{"num_hidden_layers": 10, "hidden_size": 256, "n_experts": 16, "experts_per_token": 2, "d_expert": 192, "d_shared_expert": 192, "hidden_act": "gelu", "moe_layers": [2, 3, 4, 5, 6, 7, 8, 9], "router_score": "softmax", "normalize_top_k": true, "routed_scale": 1.5, "balance_loss": 0.00878, "balance_bias": false, "router_z_loss": 0.0001, "router_noise": 0.1, "shared_expert_gate": true, "init_std_router": 0.0276, "lr_router": 0.00133, "num_attention_heads": 4, "num_key_value_heads": 4, "head_dim": 64, "vocab_size": 15812, "norm": "layernorm", "norm_place": "pre", "norm_eps": 1e-06, "positions": "alibi", "qk_norm": false, "attn_scale": 0.125, "tie_word_embeddings": true, "parallel_block": false, "init": "normal", "init_std_qkv": 0.0179, "init_std_o": 0.00401, "init_std_up": 0.0179, "init_std_down": 0.00401, "optimizer": "soap_variant", "learning_rate": 0.00389, "lr_mult_o": 1.5, "lr_mult_up": 0.873, "beta1": 0.95, "beta2": 0.99, "lr_head": 0.00992, "warmup_steps": 200, "schedule": "wsd", "decay_fraction": 0.599, "decay_shape": "linear", "final_lr_fraction": 0.0, "batch_tokens": 65536, "max_seq_len": 256, "doc_mask": true, "train_tokens": 365900000, "max_steps": 5584, "dataset": "wikipedia_en"}
Below are experts of layer 2 (counted from 0) of a mixture-of-experts language model. Rows are named up (a neuron's input weights, with its number), down (a neuron's output weights, with its number) and show model dimensions 0-255. Each number is 500 + 50 x the weight over its row's rms, rounded and kept within 0 to 999. Numbers have three digits each.
Before each expert's rows: "raises" lists some tokens whose logits its average output raises strongly, later layers aside; "mostly gets" lists some tokens that are sent to it at least half of the time. This comes from a sample of Wikipedia text that the model never trained on.

# expert 7
raises: "\n", " However,", " These", " They", " There", " It"
mostly gets: ".", "==", "s.", " (", " ==", "==="
up6:554603555511554512550503551518484551500591561505375554548520493512495381535520532473483543529410489429511529542564594512488557525490527496521527540445486453516539495486431539478558466485525514470524471503516584553534555479492536540487578498514537490501563425486501501500537493496547472425427438530512490585463532445458432413404544569549502469585457406494503561472419590458547494516480395555536630474539502499550613419542518465531617462538524445478415446503481545505563444433523562569478470482516518543502553562565550420544449486571506503487565580515485550488535451484407434454576511556494463521448538626485472456449593468534477555610485419413490527574529515472477548491455449503578539465588524424514421420495532513590524410492524507514444561478555557613515493476494499
down6:474450454520487512515462476530464470537420434550497544482531598574491521511481489524427454462515501493498489556631497464549523520543474511528476471480469547454596500465497527494484419588490510523506422477361421448485498509488457499537549468529486552529473427479520487430510468482515360469460531447524475489381461466620522504438576579497485580496407485581519432494487588565393642596537468513466561508457493522456422491441554466525468486445522550544568449498571456456508567567483490453525452613512505405483519574429498586478457535464531553431504531472513490513550439497418566571474511439527461546514380569474590581609444509499431452488567536506503496447524453534536472427488483546509452537476575441528586485457539529519514435431448523597509462525454568570554557429489534
up7:430534490442513461460541526439451482440530520510413438614575554607574486506538470497465508481414535498459461479546444515497431634531488576473501474521466475530559407535514508416554635543497428466459497558527507503426577449481494554494488476460467521515463546503489501560461444397492472537584480497498501481503466539508359461539514512525456510445474561494441479474509420553462479534433486467449503617477493529481531548468487430459513462535535479542444562432445522413507538545599551524451508471456489503440498550468538568536514501421510558513538418472565526519566444507469496486547538613572538517545502536620466450533542492458475452571471575485507512461397451583554536446570392411493504615523512474403490421404475417524596503448459517409436447491524450482490602538513464
down7:504477504461436389541477506456410470539480425577446539565479486470522435528516537545500553501497481502443538509557487469481584583451495596445530511396468551478485543459558515435492531548521494505469516464480433428489506566567561441553574420439466540528478540532473515526483579465452561558521510475520534518420541574462474483560542507488526519551593488524575486569508436489493417496630488486546469453593466476540530500483454546533500442470564559448462538457492449495488540578501582473423464494421491489431537503480488451469387585517539575563483458491483535587401522550483514477467432540570501603563492465527479542432543594559486442487418498480561533553477540559462391540538530392558503614426508534495636576529538513588548444503477390541463518480484603430398505492476439
up8:513495584521478542506466502492558485452521508520461540527569451496506584487514519549588558612452465523539505487544483505519567547471519461504476502418567378441494497540504453607478523491544567458461503521543508528547478517433481498533465460426463543437423495448524603428522553521565526519449502449498529467423484488534510521373539525552527456514480556427516501452556485514462497427558438367514379494545595575527549510505464447531471579485408478463553548445553521536628467432555526521441536372460548475521603444460544518561566502555428550457495476483520498425436527588563502516492484460493533531553492505491520476444592493469490494445543496618483475501471417427552488491419569580404512504544480420439519519517558491545440548583595527528431488512409460442482416381455443
down8:529471567473498503530570435421560463506508484441506488393594394593477391408525535490496526429664491484542435499577546511496514585592521444485423535458520518432514406437477479505510511493523540493627550438492448549550458512436516484557580377417535478490547559507502546481453490542478505482561552436497576476514506471559488493413501478531510538579535579548423527473516568513476523486446465544550443561526491479550536521456512487586527480451481511441559586496455550441531482497491535544451476477430465487535559548453578570527569515470470613494569455496484548526410559536453493521502488464452515549529617550408494482510524514457457607550465474531435453521405425497496485468428508469466495391366444451511557609523413506473533558493472418505454498518496545454504462540498494

# expert 4
raises: " the", " its", " a", " some", " those", " many"
mostly gets: " of", " and", " for", " or", " but", " &"
up6:556490460581416468473459565501449441384566521410513562554353477605552525553550459480536433522559536526473462556541507572587549559470509436471506550533598389419489487446529495454524454569453616557537518473543453595413462456542563570398597478450398531420464512548593509461516555514451478410570500453489489517489564461398524455495455439505437465469461512474519456481434422531520539490530468421604554509469450549518523534570463460441530536532484477421498427566486547518403467565568523475529492498552502467533518511385496410502505506518519470608539481473511573501463489541516480515492497510461476591480491424476508556518487478549528569537514454482585496473503588448455448475479525480453507563550570524430456601507533505536393481519509488436531501487466440464513474450534540
down6:436512482494498478594495450490498387548517456545475524471521494439558548481418512398521558612473570457516488533502546513599562534439474603485453568421453538562525500532428467527489381547437411522487506485512506560516517467562405475501568549424422474415475496395506513521430453541526504417588427530545541502499569597496549495465488488521517485510533383532496458537469530458542571529439536493471360548452611540433465570497529428496415513454388531599561496548453450570430488552501484413414570422467418471409494537530427505547496453535503490516510528532500470516484571424522417506430484499455505526524597460475543513546430588450533501541563516394453553526461492544500551506422514449508461453531517429443517442495514552504514451545509461441506559444526542490510483564510507
up7:526447479517399465469453560552478549507593585511495442546458547374501487626521375513523578522485511505452626476477501513518556447496433472484509527439500489448469499555565444435450449440542560477570562409468454569530458461568498509460448458459515492548489462551413515455613570482561526566517466465445559501531464453509566505553555477426483527414508543582547528523622505536496556439449521465427511461577582565557520442538520468462439459441503527501471495424469557486411460550455457488482499472552565412521480452521513582532505488491472432460510480485510549560404472621432476554442520495421552539504487420448547541525439471548514594474400518553553538445525540413456522504470526519538455448512500526486502443588517541487505615410569450559439482437526541427511530493462440
down7:451514508476560466507550440407423519568496488561504516510494527485550569429553563460561443548431455552509428574535507536573413533552549465432487471503417554556609449463518507502572525498515360444481446538571493493549467477539630423527592541420500554424451509532541525519435590540480578542591496544505462490441529545446417489507526526579535525542561489507494515489413465510546500528518535517438471562509484443463493556507474395524478502484465512436564506528491564536548581551532490471499465579477435504496471485473505511535526500534534462662476563535470489460463554544546615463449583551505473509546495481537563573479545472418559452498500506464497536504477471509506538408537661543654544530544538463513438544473485460542453428525553422548476451449390504548429426501545508
up8:464518489497534502539572447575448483632578539567556515527525574571448590429488511540491506489482478529565454480506567525505440489445431475433570455489428513536499469509488439481508448421515562543586457469461464395468416509561580594454517595564504459461455489562455511577536536551574433509521420515447626496565536553479453480534534625571468555492571518431574482515535508496469570523494531580511526573471455486554547470519477517543587514525559432481525558567461574453547461522458479547503455427496523503594465502443513599444425481451537603484468475487488438451507539538523435466471564544484452496482494569484532522500463438396460573519497464494560486555511569467538429472397496361461481576490505504357420470527504590488460507454580507435543438499503484487512473567516542
down8:454528549573497476488490503513512496526476446478470513386485502447539511543603383491494460498581449487507467486346419526537554603536448425516474467474488507537545584534384534511518504560472504577504536448506492516466513516467562506459477448487523389516514543465510461549537495404599479566487516507528543504483549458498474483536414549532465471466483496557482462544524444562537519448543569507466521506383498407520511639464532512427538465554481501480510421557491406495474494429609451481496498485538490522499507391512441479486490499530540472571449451464545518471472547546475537517491423485508482522499544433419424480553485478508625467494526506446516492683533599363586520461550503443530425513620508526484530488541530546453371520473539437484540528498514380588507434576491543

# expert 5
raises: " and", ";", " on", "s,"
mostly gets: "ation", "ated", "ations", "ical", "ment", "ings"
up2:509500594484451498556462511431523510451507490563494520542441473352449506507530499562507543417525511548516428523558530546576524483514493583506563553483488511554459462493437526525424457481470525526571443435496447505411497494492485527534487523583455563549532457491572537473519501492566442543479587409488491484555477504525500447535448542522544456406555581553451526399457485512454539575495463486496577452475604496501383567484507396568549504563532492499480470512450501461445460694580479464448513414611517496412630528555575506542524461510469550521463506479528552550461598431509597515440425506501487458530399436509557462594424460477470523523498491499520439529434466423526508480448441419518539505370504488504481512519605527554453498503511546496482411408532499450583460519456520
down2:486507419470552495512462441463441539589497509433433497501529562522502508589480451516575523447543505545514588570514450422566518476546496452553484507507490492481519567549583479520582536429549447540529446483497501460515511563486452479450535501444555469456606479468450437484529389515487462508495459575483538449495466518514462543444480528551472452548414486519533433561478573503561453431433556490384529407547408497515415512548519436485416480448446488520514441444552449449499471389439539520450546575466569517510494392472415611528502525438426553442500520522575534577573498499531612539539490567508501489462528458538578630494563528517511530542493587478507603564589464665490513474508545567522399549567505526426455454517427568493447474564476564523546522557455544531454542500487452
up3:513536422568492520489611437518513442444466476454563410608485551514520441518521495587519464455526572459539499450491414499546498562555527609542460479574545464519487541529481452501520558469455500394593464542550492571492502491527478483472498551530615333483424505521622405517493523471648524519466558517630549449439549507404510486477534389505473492464485508501509542451432507495530547522477531493461472414564548535486496563521509486504488486473495512473486466569550461448483539486460473465465511528446346397567465492444521600460573490373505459530462480473533519569499569551448534505475451463543565501521514483519472558530458493500485467555526473507490467509411444538478503474522491532511461611488454648614525477453550493485581537466459518424509417590493533537524490551476444
down3:516505590460419451452540539560446651551517436467561484436499461450509455565411451447497568501405504555506579533494580521469566475493548488495589473452472564441587518436437502483567419469490382499532517391512491506506497483509526534501526460578524530558564445454513479505485460516466512570488447529574487586567494513575530491475569531507553424523502507444530538515473407564488449532444512452505486515449485478514495389525474560547456493451564544450548568452606577462532550441522584506562393478568516571482496523500574460464417520507515547525574503501561471475532579485407447520505606498505522502452446507576524441496548447457521437480417550494566476388428557442533520506422445555457584600487507452523535514581488528536544484548512428545543567367495579425462512500503504
up4:456472462512515520499524555511550553423466571505479437545470471549468475512482428485481601479513446455500484475432448522536533532587466588481405486593486482567468409473518537460538544620567534495501488529500382603525543582515485527483426476513567484590578498518636510481463405516460454566414575445472486450520514487532600594391520396475534532523452491595492455444440473507482583481513543529530427443502511521522454534518604476455561487556498524450604404471480481514450459541532511425461494513501584483455460509528482443494490532436476514486430447500654475543417522457558457550458549429474489460523489447485553441526528483523460493447445544499609469480574556483444518551359439492433530562494519487436517569524561543495466550530572584546509487492481476534457392461477483
down4:439446513556477520467490410531482455510540438448515474503556458551445565505502505515476466427511574525471518502578508538550489566480423564447441501526566486577520497458485470456511491392400444532459540603457440422492471571582540441575518505505522572503542503505478492510503489505559465449574592434544497463463420488522546417538482480515473502496479493463576559546524485534435500531449546541558532507486414410502524517432436447570527425394541415459549503434462582421493505515480576485481458496413457480408516523435448545489462544589506552527473451466530400473430496596504461466372566478509406526457613508525513555506441394498484503473486561489540392507450414492553549511519403517498427449541526511566473468531447424560509386516468404531440508556541583550474471589580557

# expert 2
raises: "-", "s;", "===", ".", ";", "\"."
mostly gets: "\n", ")", "\"", "),", " \"", "'"
up10:448557506507539522579487468463493510466457513497480466540494462526443413494484636534399499451515528521437415584489620467459496503469596552470533536459559517539390480503492522465463518553557482507467547488566475607465515495550542561489427467504556481511454424406527558506516501499467467536496475579516549443444419402524529502497468523539506454520514561431522524510573517469526524497440412544438550572522513552507562555578587499614488478559509534518563462551481456458564517627503428522408516517556526519462546517407457444411449545551538540445581522364513489511476563561477436515554554465449516489565410465457547555534541511544407462504556654489436557424507513495586487532496533461403505525469576527541465402554433563543495528460435457538523509427443448568538496528495533
down10:438449559443424407521367561538520516495461635505472547554508450490509482503495540456542413541497509600425507442471415459475399507482466500476506555453461511528534520418547499530471511436488539514472487503519520401431561451489431469561542513453522492492521690560504517558468507431562485411536510513513459572575452458518454555484447486507398578483474527510549484537458425443539490424483436507418479524599543442521527527465462575453574562503518426471460477501520452609444501441452499420579491444561457509589531459588497527554515532535428458440563476476544562538472470429535520528438526513550371559558498456479473515516425451467530543560455487548537506567480470431512439504495538445496490511547465467457449482479382542496575475484499446472480536582549595399549555420514505
up11:525507494540466399498453461504533504463503460553571446504482503537501448457517549427498548444516471466583487494493485443497397475403498500526523586552547583390393466507468522550491479536538447469516506503504495525587474451498466419515539483552452478391541442524490558451516535534531442444537485428554559398525410495478441481549523487473557577473588605603463430531506635447507562405475540444532482510544510560478441542565535491506571519540443476462386441564482545498513477408426476523423534556469459540486524469548554463382503518536453471626441487482510451488551463559472524497442556466552547580558565485458519407529473462490492566523510498648551526520493508517503621437563547508451529462497372493478445529461487434533476529531564398481502572569467437577495499457526499
down11:434533444477515478456551504465527489478529527434460546530591505490553543447488450563470440523482482456523475479552493534584450535523531454460540421497429400574478504426518413425514502514527391578580579445629548581569474465488426507576504515486502445510521497526464514505584508475559547530544536480416389489393437525583553445440468524457430432451519478529461564419467548565488479494457459510438458461429510465498499467392593388551413528413499590435501403429552594480510459460521511483534507531501580532538548502507506574580507527365488519474487507458540510509496466502546478534515483488444581509550468489548484507450517542467480509500481559413496432547563482522432536613538480470463590493543485452497543522552522425422444430459540430495489442418431453414434442461492578
up12:430443535476543568384468558540473549511478500506497494484407559541493475490442476515486507559481495513521558470398435553452504508503467519607604459471451484468484476481354486501479558470544592499436543411545507514424564459476475501411503465455542470417498520510519457437464576564643463449606484488511553540534515492558593511515433432492415504486514584476537572455476463537466536454419502553462551474453472478524578537578559451518516498503507415550535555544526600479467482547523557478502499516516449459541553541485558509462567522522477529466527482495480467505388543465529531393564611558542424548532473481544519449463459466484495457457566525499527516511574499521375477458378393506554507397508453479456493493531457595486498534426493502427444538453552436620470455403443578
down12:560456465538427421510462539489452494486479334487420515511499515433532531507485605520430527465484472528531490534462547454480572441510444582430525534567490533565585533462521559532441462512527364492531497597458435412465509446483538511536465541554425449447469400525486572503562437476442479502544523604452509471545512596458426463567525529524598470559512535524536512594533564554463542532542497491470456507527424516468439483469619490550566519521536544398490593426590483501516457493521531539507478536524523446508519511448443543551502492470565489596413502504578471406553428502491438541431513461493480504504507576499495458563457530617536462476492500553460605578518500554546510576517486439506522555530494427541458611476421502549527503501562564527591456570571572396475553544510492

# expert 14
raises: "\n", "\n\n", " "
mostly gets: "s,", " 0;", "ed,", "2,", "6,", "8,"
up6:431434513408501550473578488475424481539477539543398452490554494364426559495489493452477582415404614565572426461537429546495462562397550460579467474516560486571491500452528455519449537441480520490481541522496550480452560536532565461494450454464466397535577364549548525459469441433562480480490571486506525483474533525561455534411524511479473491519559532462451471567465469506515592527476392490438516503467528511485544598539595535475478558501500402565533483452596491464505545510593633502500462636517489431437486514468450561475493431542487507519445527532559454521505489522493566579493442477442499478489551411481526476515447428393404503588574454531516483531499525513459516473563435461537498523520446480484522416501486512506485485447521471444527573413492410559405474479539508
down6:610510542436496592516536484486501525486497502503615409461529512447542485536447512463524532483588472499530490446511605440528482509594522437632447465543553462551463566539537468515548521516453472446536626465577452525559389433513518418514492493453600433571439499524470515489512538588506486463547577613543523479492514555522522533509443495606400529460545497602495538512538539447392507462509512417518499489490487535496503445500501460475535455389479445441428490505450569549515425509591529555499455532523497556535515480470478507566558579494591524543479512550571560616501535579513528488473468559511482464519522488462466493488531503440427499607468598528404520517595458448496523526523487454635562502447512458468490491490466479409389632489472555512437393479489492478507525494538463
up7:585483477461460491536526479521494529516569449487499512471525547469458519579486546428413450501542494584538449423450621542450492531545446440562578435514396495600602533507554518472479440510494381480509490521577533528532484405522464463500431458433568485447466563464493478519476422530437463498496530527555564519468409437571428571513548441563467571555479556578508553532459516461500475579523475596482483455516534465480586469576577499585479507412484467482507462506491531539427470514505467468546510490451409406466462511459496516463441565569454467545495478473541580437566460431583485497482556397537535468525547515597540561441536515433483527447418454449480457479521539531407532561529526461500559411518571536495480519420556569476484521540466614482480600502423527409486521645494441
down7:439547480488490428420583569489531537429482565458412439467519474442555532528481507492485442466516574446548509482452481563511478393472486473556475546467525516477477476489458409504510601499487582429499464420468548496592580498513475420477508450478512520498474481451552502604441496546403453450496519547513504480460552490577497519514557533519458466435448502520513452487413422558535483497421494452466442481435499449480469576511428440459495499487520483475432534506617524372594538552493524608536532461550463506515554386539458421535558460452494577551542572582436461431506505482531473465508463527579571573610463528492502513558487522554467527598533498514459537446501356544491471504517465510520362521502465521458493549569436513485606407547456527425536609560452480531468626512481573
up8:512416538461474463488544498535545535561549453450505459532551576455532445415458545505450504458518513467474527481490478527535502549402456573534550443481430535487505426555454534570487492524500429584448445473433398513473533498543429417535570553502508484456547472531462460509563547545456589434500518543457362502359521592585521496517595502416418499495430512518505564431553516570553456433522471533554504399438508479426520447525590502499492525536397484458474509524484525418541592434578453395529620499451530426529463507479557520515496524464412480540590513573605464425554451495515501560521515503488503504508525532541496572464411599499429551494451489484529430513502474529598498471545470569528518585537566494558546480567462443497483611546521458529527438521461487458557566507584422
down8:431527533443576587326507534520500565491499469446482437556562529550503490555533586517572492509424438597437550436485468420463452434496579450497407454436494491503515433607450449515566515548497539540442484542500515459508525471456435389471518533535457564440560453515477500395568501503471412507423550527460453530447480487414499570562506521463533482443508502471493448520585495480504586461390558524524485481515517518502580441484614501532500523479552529523545493583519560479514564451619489543534388567471453452534559521537443522506484509555504530549550431567463474459576448507522466459512595521555442573538504461529552453528513582505517393433605504461541483507546493512489497591566453511454475470516493588449433477522380501467508534561593478500477475502500555508473479503532358

# expert 0
raises: "ari", "s,", "ale"
mostly gets: "b", "c", "h", "ch", "f", "d"
up2:588443479449465503509523565456521448554511491530457573505589452482490555537431672544501460516500519455523487491525515407466524444525496536517449484444561466454454514569390516426608472502636505531448437436427594449561540475519493620454524463468449486453533409540554579500405503482482426449536475498509485569460527438426487492525441547485547469527552511469523520463543538491469548475427415470474558494458568514537540510402484393605531461549567445470573517449465504476555527431449481431539577498591539500445490572516455513448590556455442561517442552532569396546496491523534459539424493468501575523531463517466445472613458472385459513425477559452484531507481493493442537477595497481576499536499600414556443572459509491474509466505518547468405560501493540562494508538503507
down2:506586440508444419483446397472547463445489523541501487463567490458525565480520434450520482410570475476481525469407485542539534493475534521578429395493530411443499521391393466552437511530459476550556537553482509580471487458485402494512515519491489448605446555536472472496447434566535482472502515522477490492514443495525506556443543521497467475468406507474503424526466494570509475446492444418543485522338438448485490482491551503514575533398543508474475550490526494466611495464534500501519330528492561474497571447549524493465532483489554507552512496488510569531594589657523473490495458486464402544477420500501500545527541385471487465566486492548450513560489499405583509442521423505527449484553455515582423503514525513450514399458580578454549467426624524519399452475548477
up3:508521598509541480390452438472536578478389506587532439530559379497490529538545485466464519482472464517497400489493479466518467447527542490474449452509575536455426418614522477457581483553470549445458558507512506514484664468438564454599529509418529490508526592462469482522517442474480500573438517453458494452580498468484459444547586469534545538504495488458423462439534563444501343483498540475426441491506490509511427511455524558404537522505473513493474529473545492464521557528468528437489500433539477600450494450494455458444616447542411402516472450548546488597447533536557630502490543437463434437513466478463429607491522549535451494467515517465495483446483583456478424566480482578410553407524492447551608475536439507479473531544566576527500497471507503548466487539449461
down3:557458424605530547516476474471513427538510457459480512546452420512545484547444477522509458589555423510513458539494572499570481556424531493526388543624505396486644427432500462597473521393462598547458515494439518508488455543565493471529458451510448549509419451465476535531520494447594569504532537539458492513464502585433558434545508460443549531506589452447494449543434432497539477478518503453609551536547425487531457472477626548512591545486497451588503466571499543480517481594466413545492436453467580554456424441538469543478519454497528498520570457474511438533543392445490469517559511526479499581530478474555455551454452433508532493439473514516476436520549489526503573545508451422544584514518513489505469511497500514531401361481415563469486552589579542436504467468516431
up4:535544505484537413520547484493458428552431493506562565557484580509485540565449401557556514611568504467531521513450515553510449555479447460507410591480510555560467471401512502463488477461467532438571585526530529436463462468527486469492556607472491475436487540523474465545522440504552486589520526508549584491418486449513519391568526402518443428558420525474448558495466449497406509513464488534602486509377461622421475460532506518407520433511428392587479541527508517541500500468535481609489547442519521478497416500453473560498553498520460505462492430520486433495402528395519536472469519531461575481523535539402602476473554499485531557464503450597510561519481565523488568470479522455355467535503471508493483526499511549524504592499541528493493433588415446518485459393491387
down4:429504446473485560423480453529558517433533505437411473450480472511432512473469522457483521474469551495534370449572490528581414487541513548543493484521521440524520509499388496476518504559538545507433427514496519531556490551456490571482485453467458506546504434471484419577429532526551575482501425543583557496412457473482352497507468580492444545471646537563561523503539389490559449509555531479571458521490538493554456450497502519454542572557422559603480573466432566396571545582474454509406467557494516493475484557490465517481511468505496617562509447453522474494560566585415446443565560449577429472459555503609495497490468474538477433584536484422396414565577479447478483525530517491540583579522411515552524531483455488512518510474444474528555507418515480443512438559539514

# expert 9
raises: " also", " included", " the", " s", " found", " a"
mostly gets: " was", " that", " his", " is", " to", " he"
up6:427501554513471550449492582537499481467430546481486518521484467483529531469397481564525451445494530479520554389438400473606516510560512558493447418499460544517558573571462525528430406537506473524544551452576587514538513533480515501519480567493472554507554529437539473587522449520551545461447423460442508424539494384499521448426506489492502493542516573521503488435445635579403405411494462499487504494397486514472516484578431552432475464548496434447484487521570414453518529494460508616529463542425457441630550455596434455447477496527535524497509449552488514410451518487446525451437577515435456567540493657540534496445515465432467519599561457551481491451563456530443488567556587504595463500462573471533529538537556520508505486459430522535486501504465511492543469425552577
down6:596448398556582540440475510523470438489586520520502470504424631453439478491511541415531557484505441513535443632511570474471468463547373497460566481517484520479504535516543461552535503500502514517461504556489492413371477438459479550463550468473478479497513533515574556496487555432478521441510540532504475471448499589452541469537492494483503467469567506566548546430529484446535538489447567535504552463528550632463548416428566554579596521441494511505563443469487513569560450504515425517515540486538522452606421568422443453460490474498536584416553552396541508511467437570503501578527560425478481464372471548457523496499539509519571593460425483473537338467456479563613528464548450521450501570493514509550529590519535565489510473500516456546529532486495493496395465506469416
up7:510494514517456544440438485591485578491510560463520545517567477558464477440592479515532471561527514524502478470434418514456483423514535492482492498546520461520588334444579479561535515567523485534521443476457387484502489412509488448533508502501572399585495466579442570477613496461419491519498456511470506479540455470524517439438460430548491444471424510486484511425542411466456488407492459456500467489581568464540504534468497483516477550464485467514502524502463389467416475568445445380551476425530530552488474518616511539561483506515569548590513540538497540554549521518456514622483444460479391473584585449460498505460495500540471482554573432446602537513516657428499623499476445511484468454529510462397568483480422615476574516428513542467506524545525432493461533482478515
down7:464621613515427482547451599479552568381491446578523461486520387458514450451510489509518665518521498463448529509568549440418409539507425528528403441474508491523506557479490491540583541505491499399486461580556603505495530516538527501448506554530491572462572543521517449481575450497505538494507460482551558407486475570414497426459504515521468571534547511524453556517570528499440442512582578430476495456455489509459467520578483562541566435594349521495546535448423516538452506506502558608543526509499498515560485432541528494533535526484567617487530469408549465378479517419547441521525572473538492539419537499518484468440459457518544554433515494494477445473560422480459440499571536551473507482537567495475530434456473463515475424506524438461454546433565475563501509573466462
up8:495435500459506541527473498500574503560492484541502514485559510497546511535520530546506493462627505516533492501480477623497535432590440467544536452534499580429490479565506431542482462412557533516443466526470504421477504459479520533561447414560428497514485534479487488597461472460405438446427453529587449529544485465417478462464454440397548505434563522470516477571495515418465538495468485455389500524479567450532392342535561598503530430513477476570551462561528365511479491551405430482558478496524516513481468514484483525484579490570500510551434554492552427419471525492578478468402531380577447523473476434497492451576487580496539414474559487464487447459534575465564510548508585526439408460554595484491571506520452500497451498460598472591562468454476580518527494431418500
down8:529433526475447506487484454399590551557465510522556466509589498524489523496473463551501447490534477528474479471446499528412503496525482538441547528429463466491435406581511432431623537484569515458523456515422496502498511625501493447484458446554480633461545570509444408468485389450460513416596497538477502447477516357491466505491443478497486489514490446640471525518507441501464481508504498517584515496454546523578600490534514476590589467497522513431550581396477585590487410457542488461442473507483448568499581455462534421413502494571501406440498530463539440474498537460501460431527585480544477503547508555432490496482435553509474456465488492428516549489490454522559495479373609466475568498489503456455538528457442574483454488489510584546474533477471573533381545529540617